{
  "d_model": 256,
  "experts_per_token": 2,
  "d_shared_expert": 192,
  "router_score": "sigmoid",
  "normalize_top_k": true,
  "routed_scale": 1.41,
  "shared_expert_gate": true,
  "norm_eps": 1e-06,
  "optimizer": "adamw",
  "beta2": 0.99,
  "train_tokens": 227200000,
  "steps": 3467,
  "dataset": "wikipedia_en"
}
Below are experts of layer 5 (counted from 0) of a mixture-of-experts language model. Rows are named router (the router's row for the expert), up (a neuron's input weights, with its number), down (a neuron's output weights, with its number) and show model dimensions 0-255. Each number is 50 + 15 x the weight over its row's rms, rounded and kept within 0 to 99.
Before each expert's rows: "gets" lists some tokens that make up at least twice as much of what it gets as of all text. This comes from a sample of Wikipedia text that the model never trained on. Tokens count by the router's weight.

# expert 7
gets: "201", "200", "1", "2", "202", "199"
router:45 44 39 41 42 29 63 44 28 48 32 60 64 98 47 39 45 40 34 49 84 43 43 61 50 43 66 66 38 34 84 05 50 73 36 46 63 72 37 37 37 41 58 49 45 62 68 90 33 40 39 14 52 51 85 56 45 86 35 43 50 46 66 55 68 22 44 50 57 51 40 62 18 64 47 44 55 64 40 39 45 65 36 49 53 31 38 17 34 51 74 49 24 63 32 35 56 57 38 34 56 49 66 59 40 41 64 64 42 60 32 65 34 42 67 53 60 45 40 60 37 36 40 10 37 56 40 38 62 74 51 37 67 29 41 46 45 50 64 54 58 57 53 36 51 61 58 76 70 59 58 50 63 53 90 55 37 26 34 81 51 51 53 53 55 35 45 44 51 60 35 34 67 41 30 22 81 57 66 39 73 61 53 50 57 49 57 48 63 45 24 08 30 66 66 19 70 49 30 57 57 47 38 65 53 28 57 67 39 36 51 42 44 48 34 29 35 66 39 63 67 47 47 56 52 73 46 49 52 44 53 35 46 54 49 64 36 66 61 42 46 40 66 48 36 53 61 51 61 29 79 35 49 46 48 42
up17:58 63 27 50 59 45 34 45 42 36 27 37 45 72 55 59 68 13 68 46 37 60 45 61 53 43 29 55 34 26 43 74 46 92 51 37 38 45 58 48 47 42 25 69 49 54 69 34 39 46 68 64 58 32 29 60 64 60 67 44 48 33 49 57 32 49 64 53 43 46 61 46 72 08 52 55 61 55 34 61 32 51 42 33 48 29 34 40 63 66 66 71 49 25 65 54 39 50 50 45 40 40 66 48 52 61 52 61 70 47 59 69 53 41 48 38 41 52 26 54 57 67 61 83 57 75 20 27 28 82 34 25 42 51 57 62 62 30 87 44 36 53 47 55 46 93 40 66 50 39 43 30 34 43 86 32 47 41 69 54 71 46 56 38 67 51 53 47 46 54 56 61 50 53 68 60 65 65 36 65 68 39 72 55 60 48 77 53 82 39 55 48 62 59 39 50 49 39 65 70 34 44 45 77 69 44 64 69 37 46 86 54 74 50 49 49 54 52 73 82 42 43 70 61 71 68 44 49 29 48 40 32 50 65 52 30 45 56 39 58 85 09 56 71 42 48 61 41 56 64 25 69 57 40 34 43
down17:61 28 66 62 48 64 57 48 62 72 47 72 32 64 46 32 49 27 78 39 44 71 43 36 47 23 39 56 43 56 38 73 40 59 42 47 51 20 39 81 66 39 44 46 64 51 43 38 54 54 77 62 34 04 79 47 44 59 49 65 63 75 61 24 78 84 47 51 50 27 68 52 32 36 29 71 44 45 41 60 40 54 44 19 51 39 44 55 45 55 58 17 40 65 67 47 45 36 45 54 47 45 75 52 46 27 47 39 66 45 62 50 64 47 62 57 44 48 50 72 50 71 28 53 30 75 30 43 50 81 42 47 22 45 57 41 81 49 47 29 49 28 57 63 28 35 57 48 49 35 57 67 48 37 69 71 72 32 42 50 72 65 62 70 56 82 68 53 46 59 57 63 60 37 55 64 22 42 48 64 82 75 35 67 29 24 51 43 44 48 57 34 52 44 39 46 55 35 37 57 63 24 78 53 64 46 58 72 44 36 91 70 46 56 61 33 54 60 54 54 50 47 57 48 56 50 46 56 36 52 52 65 74 41 27 63 36 61 26 77 38 77 63 46 59 55 55 46 35 79 68 35 43 39 74 38
up18:50 34 69 56 67 47 52 39 45 49 70 39 49 42 52 52 26 30 64 38 43 59 22 47 55 29 40 30 71 40 28 30 54 99 71 41 42 49 39 42 35 47 87 62 33 62 42 42 70 48 46 56 45 46 52 63 59 68 54 18 37 47 45 28 48 18 70 78 40 76 50 61 59 56 41 54 68 92 02 35 69 56 54 39 62 60 47 53 45 51 45 62 47 35 62 61 24 42 42 22 31 67 78 22 55 38 56 81 60 30 37 82 72 52 45 52 43 44 10 45 40 64 44 29 61 69 39 33 44 49 44 42 51 46 67 56 53 34 78 57 56 57 31 43 31 51 55 69 65 48 63 43 41 68 50 23 35 38 31 39 71 78 58 53 44 32 48 73 45 67 41 70 65 39 66 37 51 51 36 50 43 29 43 51 34 42 77 34 43 62 36 56 47 70 57 36 64 55 36 58 49 43 37 73 53 59 78 74 39 44 67 68 53 56 54 44 16 44 49 46 38 48 41 59 54 75 58 57 44 55 37 46 35 50 50 58 58 66 57 51 58 48 54 63 60 43 46 52 88 43 26 53 69 42 23 59
down18:64 34 34 45 56 62 70 45 36 60 46 59 57 69 62 62 74 43 36 40 40 28 57 50 40 36 63 51 39 48 64 57 12 37 60 68 59 90 58 47 51 40 30 21 42 66 49 55 61 45 37 37 60 43 42 38 52 61 56 36 52 81 39 22 56 53 50 48 34 52 72 30 53 50 60 75 59 57 41 55 42 57 51 13 32 29 33 58 34 49 78 37 49 24 56 44 21 39 48 52 39 38 60 47 60 21 71 66 59 25 52 49 51 63 51 87 51 42 60 44 59 73 32 56 64 32 57 55 56 44 54 47 28 40 56 20 70 56 90 47 65 24 66 54 43 63 44 44 65 84 47 63 52 52 68 47 51 66 77 37 56 36 53 50 55 66 69 80 73 46 31 60 72 45 51 30 37 48 19 66 64 31 11 46 56 25 62 34 56 57 56 39 36 47 68 33 43 50 48 21 48 65 44 55 64 45 53 61 54 27 51 35 61 37 48 79 32 52 50 49 40 56 41 63 05 27 55 63 38 31 36 80 64 54 45 62 40 37 55 52 38 63 57 75 54 46 27 63 69 62 51 38 79 57 76 43
up19:67 30 59 56 53 32 33 30 79 28 41 53 52 63 58 60 24 41 52 81 66 56 48 45 56 41 67 57 72 61 42 59 25 62 39 64 38 50 39 42 63 57 85 28 63 59 41 73 72 66 74 72 56 46 23 43 42 58 87 21 44 37 62 33 36 53 72 65 48 52 44 57 57 34 47 66 53 28 45 21 66 66 32 57 64 54 55 64 53 33 48 62 59 68 58 47 25 47 60 54 50 53 53 25 69 40 61 48 59 69 33 74 55 38 66 52 56 67 61 55 44 25 28 50 54 55 34 43 58 69 39 58 70 66 33 68 60 50 47 74 49 72 66 35 66 59 47 31 31 40 43 62 31 76 55 38 56 53 64 65 51 46 35 52 44 16 46 48 41 56 33 69 52 41 42 19 35 69 54 75 84 42 50 50 63 47 63 52 51 53 28 38 33 31 73 70 48 51 43 55 35 24 54 48 65 53 60 30 55 66 52 23 76 34 48 40 54 37 66 24 63 68 96 46 75 65 35 62 65 56 55 39 70 44 48 24 63 76 27 54 56 59 45 55 59 58 80 18 53 27 65 40 55 59 46 59
down19:72 45 62 46 72 54 72 44 71 75 51 39 31 60 83 47 61 47 62 45 30 64 79 36 47 42 26 54 48 57 15 68 58 21 57 45 20 42 66 66 40 51 57 37 47 53 52 31 37 62 60 45 55 53 51 30 44 28 86 69 49 34 19 37 56 67 29 33 37 14 69 61 63 39 65 64 79 63 44 68 42 43 55 47 36 33 51 51 36 52 37 43 46 52 56 37 07 36 39 85 36 58 83 39 62 64 49 62 45 56 44 42 56 62 63 66 72 44 31 53 26 53 51 65 26 44 26 48 53 53 61 63 49 54 53 59 60 81 40 61 46 42 25 52 51 65 59 46 65 53 50 34 44 41 54 43 42 49 58 41 32 65 38 36 78 22 49 62 27 49 47 48 67 59 71 28 18 56 67 47 43 74 47 57 45 70 44 99 46 66 42 69 37 45 64 72 50 40 46 50 53 43 75 51 43 57 85 46 27 55 60 45 50 62 49 59 46 53 57 55 81 40 65 47 56 41 56 52 66 73 67 51 55 46 44 34 55 27 39 52 52 79 40 51 66 62 69 65 33 46 60 75 50 57 58 81
up20:22 50 42 50 45 26 48 37 31 58 51 65 73 64 66 46 46 67 42 68 70 25 12 34 81 19 59 62 22 30 68 71 48 59 38 69 56 58 18 36 56 41 57 64 43 51 64 58 25 39 63 36 49 62 55 72 60 53 40 76 63 62 43 65 65 39 70 42 43 30 48 43 75 34 62 54 54 56 61 49 41 29 36 48 69 75 49 50 29 31 61 49 60 52 59 21 53 45 43 40 53 52 51 42 54 51 36 58 43 42 75 77 26 33 53 45 65 35 26 26 40 66 37 32 36 82 43 63 56 54 50 48 51 34 71 63 38 45 75 50 39 46 33 39 83 48 77 79 75 38 73 64 55 73 79 23 33 56 80 63 34 64 43 46 85 52 59 60 33 77 59 34 64 52 54 51 73 48 61 49 36 57 31 53 37 32 64 47 66 46 60 84 43 52 33 73 61 32 45 50 42 55 48 53 52 52 73 68 41 48 61 44 45 66 30 65 33 61 44 62 69 57 78 35 55 62 49 50 58 44 42 34 67 31 25 44 66 51 55 19 65 75 52 59 34 55 72 58 57 50 44 59 41 32 46 43
down20:65 77 52 58 47 51 45 42 43 53 33 48 37 80 22 58 36 35 32 32 53 65 49 10 67 21 66 32 41 47 65 60 41 54 62 52 46 42 26 50 40 22 58 47 57 60 40 45 42 46 54 53 63 82 54 63 50 45 49 63 71 57 46 20 37 41 58 61 58 38 49 22 59 32 54 33 66 25 60 34 38 58 74 51 40 62 74 39 52 19 36 51 53 33 57 42 42 39 69 52 68 45 56 56 60 72 49 49 52 44 56 60 39 58 42 56 25 44 27 28 74 77 65 29 43 60 54 45 51 16 22 05 65 42 45 41 57 36 32 47 54 49 60 54 50 73 47 66 45 39 43 52 55 59 57 49 74 52 56 72 32 68 54 58 43 50 67 35 47 61 16 36 22 49 41 46 84 19 45 36 61 42 66 67 63 47 69 62 41 30 56 44 52 55 84 54 72 51 42 60 21 40 46 42 50 46 61 31 30 51 30 40 26 19 49 69 42 47 42 46 61 76 40 70 46 57 52 27 38 36 55 32 63 44 24 41 52 37 60 35 92 22 65 44 53 62 79 60 74 57 50 55 47 40 63 80
up21:44 39 13 37 91 44 81 32 52 54 48 40 60 43 16 45 38 48 55 46 63 49 20 40 63 25 61 40 54 70 77 53 52 66 13 61 46 75 38 52 35 70 60 73 43 59 44 46 24 43 46 75 52 78 65 45 58 64 45 56 43 66 49 42 46 43 70 53 44 54 59 53 26 35 55 67 32 66 44 69 27 53 34 46 75 47 57 59 40 54 63 46 42 37 51 63 58 48 38 37 33 44 66 66 32 37 56 41 28 48 36 64 43 49 53 33 49 68 75 56 36 62 59 34 46 67 56 56 30 75 13 45 48 63 58 55 63 77 60 46 30 58 41 64 66 62 69 56 42 33 60 42 58 47 55 35 57 24 40 82 47 29 34 56 64 48 37 39 43 63 83 87 65 40 69 48 49 69 65 46 35 57 38 44 50 73 61 65 74 62 64 40 47 53 43 78 72 64 49 62 50 24 53 79 43 59 48 61 28 35 53 46 73 45 65 41 05 54 60 58 31 46 53 41 50 74 56 48 63 78 58 62 49 43 67 27 34 56 46 52 47 61 47 54 45 32 59 42 45 16 29 41 24 25 82 54
down21:40 38 42 61 65 48 57 41 48 44 50 39 49 66 47 55 61 45 52 26 62 62 34 42 45 47 34 72 56 08 53 32 27 42 48 55 44 52 43 39 32 45 49 17 55 53 61 42 48 56 50 67 69 57 32 50 50 95 31 53 41 55 37 35 47 39 48 71 62 58 40 46 42 43 53 35 68 44 55 66 44 50 56 65 40 37 57 54 60 70 18 66 34 41 64 55 40 26 48 46 37 72 80 88 17 40 57 47 41 56 30 44 56 36 14 50 19 62 65 23 44 68 41 31 43 61 51 44 68 31 33 31 61 22 17 70 72 52 49 44 39 52 41 56 38 50 49 43 72 23 70 55 77 14 30 36 61 56 66 47 52 41 37 12 33 68 51 52 48 41 42 51 69 52 62 49 33 53 58 64 54 40 41 40 67 77 70 73 60 79 36 40 31 49 63 54 57 39 63 31 37 42 64 57 46 35 40 58 27 41 31 46 22 34 72 47 43 30 56 51 67 61 83 59 65 39 37 58 60 61 64 58 92 65 76 67 63 43 48 54 68 61 76 40 39 34 32 25 33 38 58 38 47 56 66 46
up22:50 56 44 69 42 50 17 33 47 54 40 18 43 54 61 40 59 40 58 72 40 57 43 60 62 64 33 51 68 93 53 41 43 44 51 44 32 53 29 45 55 32 37 59 24 55 60 51 40 59 55 62 62 52 56 58 68 85 47 44 39 44 46 42 47 78 55 62 45 39 11 62 51 38 61 76 55 75 41 65 65 46 59 61 36 43 44 41 50 53 54 48 62 40 36 48 38 31 67 48 70 15 73 46 64 32 32 50 56 34 80 45 44 40 54 54 54 33 48 43 42 54 61 64 72 53 57 50 45 54 41 43 37 50 25 53 55 42 41 50 42 56 63 95 18 53 47 46 48 49 68 50 71 37 78 53 51 33 62 58 68 69 36 46 69 37 24 56 58 43 49 70 50 58 87 93 45 31 40 39 53 30 59 45 53 42 76 28 66 52 40 21 59 64 35 67 57 49 37 49 19 64 56 68 42 25 26 71 39 38 92 84 41 33 43 32 33 44 66 60 58 48 64 60 50 64 29 46 28 55 63 57 54 58 53 54 42 92 40 61 49 56 75 59 50 28 20 57 58 74 21 39 63 40 46 40
down22:55 53 46 58 14 56 41 48 50 48 55 71 67 52 33 40 47 68 69 60 69 64 34 38 54 19 51 82 16 27 55 75 43 51 52 37 42 29 61 62 47 54 42 73 52 54 37 40 26 44 70 54 70 46 51 53 35 63 41 73 70 59 45 47 53 73 84 27 54 36 40 57 45 37 52 24 49 56 29 49 54 36 31 52 82 45 49 31 47 24 46 17 45 38 65 58 48 54 68 39 47 58 39 44 50 67 46 53 45 42 41 51 41 51 91 59 51 54 61 30 59 57 74 68 51 66 52 82 35 66 46 57 57 56 41 36 30 64 61 30 33 26 36 41 32 39 44 31 40 41 50 64 56 54 51 56 61 50 70 64 51 59 55 26 78 15 76 60 72 59 78 39 59 57 45 66 15 35 26 75 55 53 38 44 16 37 39 58 57 61 49 49 58 67 34 44 55 35 54 48 39 53 46 50 46 45 46 27 52 20 59 46 25 55 14 61 61 72 67 27 71 49 38 42 46 58 51 32 35 38 40 40 31 44 51 43 42 66 49 45 81 68 59 65 00 48 58 46 52 57 35 49 53 33 68 65
up23:41 33 53 41 72 38 67 30 28 39 57 61 50 44 54 69 60 24 56 53 35 39 60 54 58 68 28 60 69 63 46 78 65 66 49 67 42 42 27 22 50 36 62 50 17 68 71 29 46 52 39 57 42 60 78 67 31 39 51 37 42 31 61 51 72 54 62 74 26 36 40 44 45 47 31 68 56 84 68 18 54 42 50 36 55 60 58 43 39 48 36 35 58 45 53 44 35 43 67 43 68 35 54 48 36 82 39 67 22 23 71 47 56 45 61 03 72 41 44 26 47 53 75 58 57 79 43 69 79 51 30 72 51 53 35 68 56 76 38 74 35 30 52 56 68 41 66 39 76 34 32 57 35 69 35 33 51 31 71 44 21 52 34 50 47 66 60 58 44 48 43 56 40 42 79 53 91 41 38 66 66 32 47 45 59 63 76 42 44 49 28 17 45 53 32 63 58 67 49 56 39 34 74 64 61 37 60 50 45 41 58 39 69 53 56 41 65 56 42 59 44 52 69 62 54 25 54 78 38 43 59 54 52 70 68 50 52 67 41 54 40 29 74 78 58 59 60 59 60 55 64 45 74 49 52 54
down23:54 49 27 20 61 48 55 33 48 52 49 49 62 32 61 61 52 38 51 72 40 55 71 50 44 62 43 51 63 53 64 62 34 30 38 37 49 56 61 43 37 48 51 24 55 66 57 50 75 48 63 35 39 51 66 57 15 14 45 70 68 52 29 45 52 51 42 25 28 41 61 39 51 76 73 86 43 49 62 61 52 41 32 73 60 53 34 48 45 40 41 61 47 48 33 46 55 66 70 79 51 31 45 61 57 62 41 15 51 52 54 81 43 58 47 37 81 35 67 18 57 30 77 65 47 35 55 77 57 73 74 50 50 66 29 71 52 72 24 71 46 19 54 69 54 28 63 51 53 51 23 29 23 54 36 36 21 53 52 52 32 52 14 46 56 51 60 48 32 56 65 38 59 49 22 77 49 25 41 39 58 43 68 24 66 58 62 78 43 74 50 63 66 51 38 50 52 46 18 46 50 26 67 38 40 42 56 39 37 31 60 39 67 53 61 63 44 56 40 66 64 34 45 30 36 53 54 62 19 53 64 75 33 53 73 46 16 42 61 51 39 24 53 63 36 50 59 70 46 38 52 49 56 27 44 67
up24:65 44 64 50 56 58 46 36 32 33 46 99 46 26 44 62 45 36 46 73 65 67 28 39 57 43 37 56 77 64 21 47 53 33 85 54 29 47 50 67 65 48 73 17 53 50 25 52 43 60 61 63 43 55 45 41 61 51 47 32 45 31 48 54 42 31 60 64 61 25 53 60 50 45 47 56 47 43 11 54 31 49 41 32 78 52 64 79 56 23 48 44 68 72 75 46 50 43 26 51 29 67 69 35 67 47 77 48 39 77 60 62 52 60 29 50 51 50 65 52 43 25 39 54 41 53 39 15 47 55 57 36 58 31 38 44 70 33 42 58 52 38 36 27 79 37 34 35 48 41 34 19 55 43 61 64 62 70 38 39 62 58 46 39 31 56 19 49 61 51 55 60 53 50 52 35 55 69 57 47 64 59 55 39 64 48 63 45 40 36 39 48 41 76 51 41 38 48 51 50 60 67 29 73 76 41 63 58 46 63 44 53 51 65 18 76 69 51 20 74 55 30 81 54 93 49 74 32 59 35 40 34 36 49 64 36 60 38 67 63 39 38 59 52 71 38 70 35 60 28 63 57 58 84 57 60
down24:36 23 37 45 64 33 42 40 53 76 50 36 42 50 63 64 65 51 09 45 56 62 79 60 46 56 45 00 35 58 33 37 50 36 54 49 40 54 41 63 47 42 59 42 56 49 46 46 63 37 45 59 54 58 61 53 23 81 36 48 42 62 43 53 18 68 51 63 56 33 66 85 46 48 63 30 62 65 29 52 36 65 53 45 69 32 61 57 44 52 26 60 50 59 57 31 58 46 46 56 46 79 49 47 36 56 62 32 50 85 79 77 71 50 67 45 26 53 57 69 32 66 30 35 52 31 46 47 47 31 39 60 41 74 47 66 58 32 33 66 69 42 40 38 30 77 68 66 44 63 32 29 42 17 36 40 53 22 65 44 52 49 34 40 73 34 52 46 40 54 36 57 51 57 60 57 53 67 66 38 49 63 50 43 14 49 00 53 54 56 48 31 37 43 56 48 68 48 69 37 40 37 76 73 63 54 72 39 50 41 32 56 43 27 33 55 42 53 35 44 37 32 65 52 62 56 37 56 64 65 39 59 38 84 67 53 81 34 61 42 60 50 34 43 52 98 54 63 58 42 63 62 59 44 78 56
up25:62 56 52 64 58 52 55 36 57 45 39 49 49 39 46 62 68 47 71 62 35 36 59 44 78 37 47 67 45 45 38 54 48 16 31 51 44 61 44 67 46 36 24 12 59 65 42 35 43 31 69 46 45 46 28 58 66 61 58 57 61 50 22 64 45 48 74 60 59 56 21 42 43 50 31 64 23 66 51 44 52 46 58 56 45 37 37 69 46 48 71 45 54 29 45 55 37 51 58 54 52 63 38 25 28 66 64 55 64 71 68 37 63 45 43 43 53 65 70 55 29 54 64 91 41 70 49 44 31 52 46 40 37 47 60 59 35 67 37 52 44 53 68 39 71 45 27 67 45 17 46 45 11 40 70 54 34 70 50 32 60 61 41 54 52 47 57 29 47 42 40 68 52 83 44 61 39 56 28 53 63 49 71 46 39 50 71 14 31 60 49 53 57 36 71 37 52 15 21 66 26 28 28 58 47 42 60 22 59 58 81 79 69 74 42 58 70 54 44 94 49 43 48 51 63 43 29 36 63 26 60 74 43 59 46 38 75 62 54 60 63 50 62 65 32 30 77 65 41 68 40 51 31 51 87 74
down25:35 11 40 42 78 55 58 43 36 72 48 54 55 54 60 81 59 57 32 53 48 50 62 43 59 37 60 48 62 56 49 47 55 69 36 59 18 50 35 21 67 57 48 40 29 62 62 55 31 52 50 51 61 42 45 32 75 48 39 80 43 63 40 60 81 63 51 83 54 53 62 51 43 51 43 84 39 68 52 63 30 63 41 74 40 53 23 54 24 46 56 40 48 68 36 45 26 47 45 82 47 57 65 55 54 43 13 52 38 31 39 37 66 36 70 63 56 53 42 27 76 52 68 55 43 45 50 37 26 50 69 47 35 53 76 50 54 80 63 42 68 29 50 80 74 27 59 58 27 49 50 66 56 49 43 89 52 83 40 27 41 51 55 58 32 44 52 36 48 71 44 20 52 54 46 46 44 51 61 44 74 41 44 62 40 70 48 46 36 76 33 37 58 33 61 75 60 58 47 25 47 73 49 23 58 51 54 45 18 62 39 64 18 52 62 31 59 74 50 56 30 50 74 57 43 52 37 28 38 51 18 30 34 19 44 57 12 64 67 57 49 48 43 26 47 59 59 48 48 52 60 46 62 34 56 40
up26:67 50 49 42 69 37 45 21 53 50 20 60 41 65 37 58 47 31 40 52 72 21 51 45 49 60 44 64 64 14 21 26 61 34 52 59 59 52 65 62 60 34 60 42 38 65 55 48 48 41 43 38 24 55 34 56 42 39 45 72 30 51 57 56 57 19 53 63 43 63 40 40 60 34 53 44 89 50 70 63 36 53 20 52 37 24 63 41 28 73 57 43 30 64 68 71 45 31 05 44 26 37 32 48 52 45 78 64 40 67 48 55 47 54 71 35 50 66 35 59 42 38 63 49 43 71 28 40 74 60 17 42 70 26 45 55 70 49 80 53 44 45 67 27 51 53 22 53 33 70 49 54 39 57 46 56 42 73 74 74 72 55 66 42 53 60 39 32 44 65 48 19 54 45 51 51 53 41 54 34 50 45 52 78 43 10 59 50 51 26 55 41 32 62 43 34 38 53 33 30 42 44 51 49 65 22 42 44 23 43 16 57 38 60 44 52 65 70 54 85 41 37 50 57 70 44 48 34 36 61 41 37 76 27 46 71 43 46 64 36 73 43 78 55 34 47 41 38 73 44 68 36 59 45 58 51
down26:48 66 55 50 43 27 58 29 12 58 44 44 65 38 53 50 44 36 62 57 34 43 58 74 27 49 60 87 50 32 42 52 42 61 50 54 43 54 54 70 46 50 41 44 41 20 34 56 69 65 32 72 56 42 44 29 45 13 41 36 52 63 66 28 62 40 34 46 47 69 57 66 55 70 55 24 52 53 37 77 54 52 65 47 62 30 01 46 33 65 47 68 61 37 10 63 67 53 36 84 62 47 25 63 23 36 82 56 64 46 41 49 43 33 37 41 41 48 55 61 43 43 32 69 37 31 36 64 53 56 53 41 57 35 55 50 54 50 65 74 74 58 61 49 65 56 60 54 36 68 65 59 36 57 49 41 33 52 40 22 56 36 73 71 53 71 50 40 35 53 54 68 47 40 27 62 67 54 34 44 77 49 43 47 44 56 41 45 37 26 52 48 36 48 46 55 73 83 61 50 55 59 50 49 43 54 12 45 35 34 38 40 47 64 45 58 41 65 47 22 41 18 16 56 20 48 35 67 50 37 30 45 35 57 38 75 81 52 64 79 45 52 73 20 48 53 52 44 21 72 59 24 42 55 53 57
up27:52 50 40 28 72 42 40 31 43 29 25 49 10 78 57 23 71 58 63 43 41 69 39 42 41 65 52 23 26 66 57 60 62 73 48 41 60 63 40 31 34 29 57 42 63 78 56 65 27 21 34 50 53 56 60 29 77 72 53 53 54 40 48 65 57 75 51 65 51 52 51 83 83 60 64 66 42 80 37 49 44 39 60 75 55 43 55 42 70 66 38 47 79 53 48 59 49 43 58 45 58 50 39 73 35 33 36 57 46 47 54 68 45 25 96 41 32 74 55 39 33 60 51 42 45 81 67 50 37 50 24 69 51 45 35 32 38 57 38 61 20 87 59 36 45 63 74 50 48 40 58 46 68 64 39 46 58 51 49 56 58 60 57 23 55 58 47 49 77 58 22 60 63 66 44 54 29 66 59 41 76 67 80 70 45 48 56 37 63 46 39 39 43 66 25 38 19 47 33 53 52 52 69 56 45 60 47 46 50 56 70 60 51 43 66 36 52 61 28 68 66 54 47 68 62 44 33 45 41 78 52 45 25 65 66 60 14 41 45 47 34 49 69 68 43 57 58 47 55 25 54 39 61 51 50 18
down27:62 75 53 57 49 52 21 33 57 28 79 70 27 53 57 58 79 37 76 61 64 35 57 45 66 48 79 33 60 77 77 64 22 36 54 46 67 78 56 66 80 39 53 64 62 49 59 56 30 46 75 62 51 51 57 38 45 86 44 60 28 69 40 86 45 74 57 47 53 63 59 43 37 45 60 35 48 49 37 47 50 59 65 63 24 63 72 32 42 35 61 55 56 65 45 51 54 75 31 39 50 42 54 67 62 49 27 41 49 59 45 60 40 49 57 48 48 58 29 48 53 48 84 61 28 56 60 50 62 44 50 58 57 50 76 31 54 54 91 80 47 32 45 47 57 54 33 54 49 42 67 33 48 80 45 44 26 58 39 56 82 82 52 33 48 15 60 61 56 50 63 48 61 27 64 45 73 43 68 56 34 56 54 23 57 42 49 45 43 36 48 44 51 38 73 50 38 45 19 42 45 62 61 43 48 57 57 30 53 36 52 77 61 29 44 25 83 38 41 76 57 59 56 55 64 62 49 52 52 69 43 53 17 47 70 38 49 51 50 50 38 14 54 48 79 44 52 18 49 51 53 59 66 40 49 14
up28:43 38 72 49 76 62 53 49 15 58 51 57 87 73 51 71 46 38 27 55 34 50 48 69 48 49 33 62 90 51 54 81 17 71 38 34 45 53 65 32 53 33 52 63 72 53 43 27 51 45 28 30 40 49 59 55 63 66 62 31 57 38 63 44 33 30 61 65 85 52 51 35 35 50 84 62 57 57 48 47 82 49 52 77 43 62 77 53 38 45 49 51 72 64 64 46 49 48 54 56 77 43 56 46 52 38 26 79 59 53 73 53 46 50 41 37 54 47 33 49 37 50 13 53 57 74 52 40 67 63 66 78 59 45 01 67 56 49 55 51 65 39 51 35 54 51 79 30 80 53 66 57 51 76 66 46 42 80 65 50 50 47 41 69 48 37 49 34 47 67 61 28 50 32 50 59 54 52 55 41 22 42 52 61 68 38 82 37 68 47 27 11 66 49 24 55 20 52 42 51 35 31 39 60 50 37 52 42 45 69 39 50 60 58 46 45 57 55 45 54 67 73 61 27 55 81 42 46 36 42 56 67 63 44 52 41 55 57 56 25 34 65 35 43 51 16 58 47 42 65 45 58 57 72 48 56
down28:52 40 60 90 55 50 59 21 53 29 28 69 54 67 21 27 56 63 48 46 83 60 40 44 63 21 44 46 58 45 67 53 50 46 39 49 33 60 38 65 40 38 43 27 54 46 58 57 43 58 62 64 77 78 58 42 75 79 50 70 40 68 70 62 58 38 77 27 39 68 44 28 13 50 67 53 62 43 51 54 59 59 38 71 48 35 69 68 52 56 53 51 39 40 91 59 44 58 20 40 38 65 55 72 55 41 47 68 45 23 57 44 12 58 45 39 54 54 78 61 56 41 71 33 58 63 37 30 61 20 61 63 33 61 49 27 66 48 64 48 58 56 60 56 41 66 62 59 49 35 67 45 46 59 71 36 43 42 50 39 53 68 53 67 30 58 45 70 70 54 38 63 81 38 64 52 64 43 55 26 13 46 28 48 48 76 56 47 58 60 37 26 51 57 54 49 57 40 72 73 66 61 37 61 48 36 59 60 33 49 45 29 68 23 75 48 39 61 37 38 57 41 55 40 61 09 60 20 47 49 60 48 36 69 54 52 59 56 73 42 37 71 72 30 54 34 71 42 61 71 35 45 43 68 53 32
up29:50 26 37 65 74 45 18 40 73 47 40 47 47 62 48 56 35 47 43 54 40 79 51 36 78 31 22 45 59 49 59 22 62 77 71 56 33 56 56 64 39 56 47 53 64 70 58 50 37 41 34 59 53 47 61 58 29 68 56 18 56 35 34 26 54 46 71 70 55 30 15 47 30 55 57 77 22 53 47 45 62 54 48 49 76 53 68 42 65 53 53 38 56 62 50 69 22 59 49 23 41 30 82 46 30 42 44 60 54 68 31 64 69 44 46 57 47 31 44 49 42 50 40 30 64 60 50 73 48 44 18 50 49 47 64 51 62 33 63 59 41 41 21 50 56 66 37 79 39 43 65 83 66 58 35 66 48 47 42 67 49 60 59 80 43 46 54 46 57 60 48 69 54 60 24 37 48 21 41 38 42 26 42 55 70 48 47 35 58 67 67 49 49 69 53 46 32 19 43 61 54 61 83 80 53 34 51 68 39 78 17 17 89 55 61 55 50 27 37 47 43 57 33 70 61 51 52 45 50 64 39 53 57 84 44 40 57 55 57 50 18 55 49 43 60 60 83 75 57 40 48 46 27 55 24 49
down29:45 30 53 48 30 85 60 58 47 63 56 66 31 38 57 59 64 74 47 26 78 53 51 66 42 72 51 47 57 50 34 30 49 16 42 41 77 48 31 35 42 48 43 78 33 58 51 49 37 33 44 70 22 67 39 45 55 70 54 48 62 35 58 53 33 62 59 32 41 48 22 50 73 37 61 94 79 54 63 10 65 33 38 56 53 47 70 71 50 13 48 48 42 57 64 37 54 32 42 47 50 50 47 44 44 70 37 41 45 52 35 33 41 59 40 24 49 53 41 22 46 73 15 71 70 56 66 62 36 74 47 47 45 67 55 42 39 50 46 33 40 29 38 83 53 58 22 44 57 77 68 79 49 60 46 39 58 67 59 85 43 57 32 52 55 31 75 59 21 65 61 64 38 75 35 65 46 41 62 44 65 53 24 70 56 60 07 60 51 40 70 40 53 43 53 52 43 55 47 30 51 42 48 58 52 74 72 47 45 55 48 53 46 40 69 43 52 59 40 49 48 79 31 68 70 62 53 63 70 30 26 37 57 55 43 44 51 43 29 66 52 37 56 48 18 50 43 48 61 74 53 65 25 53 50 47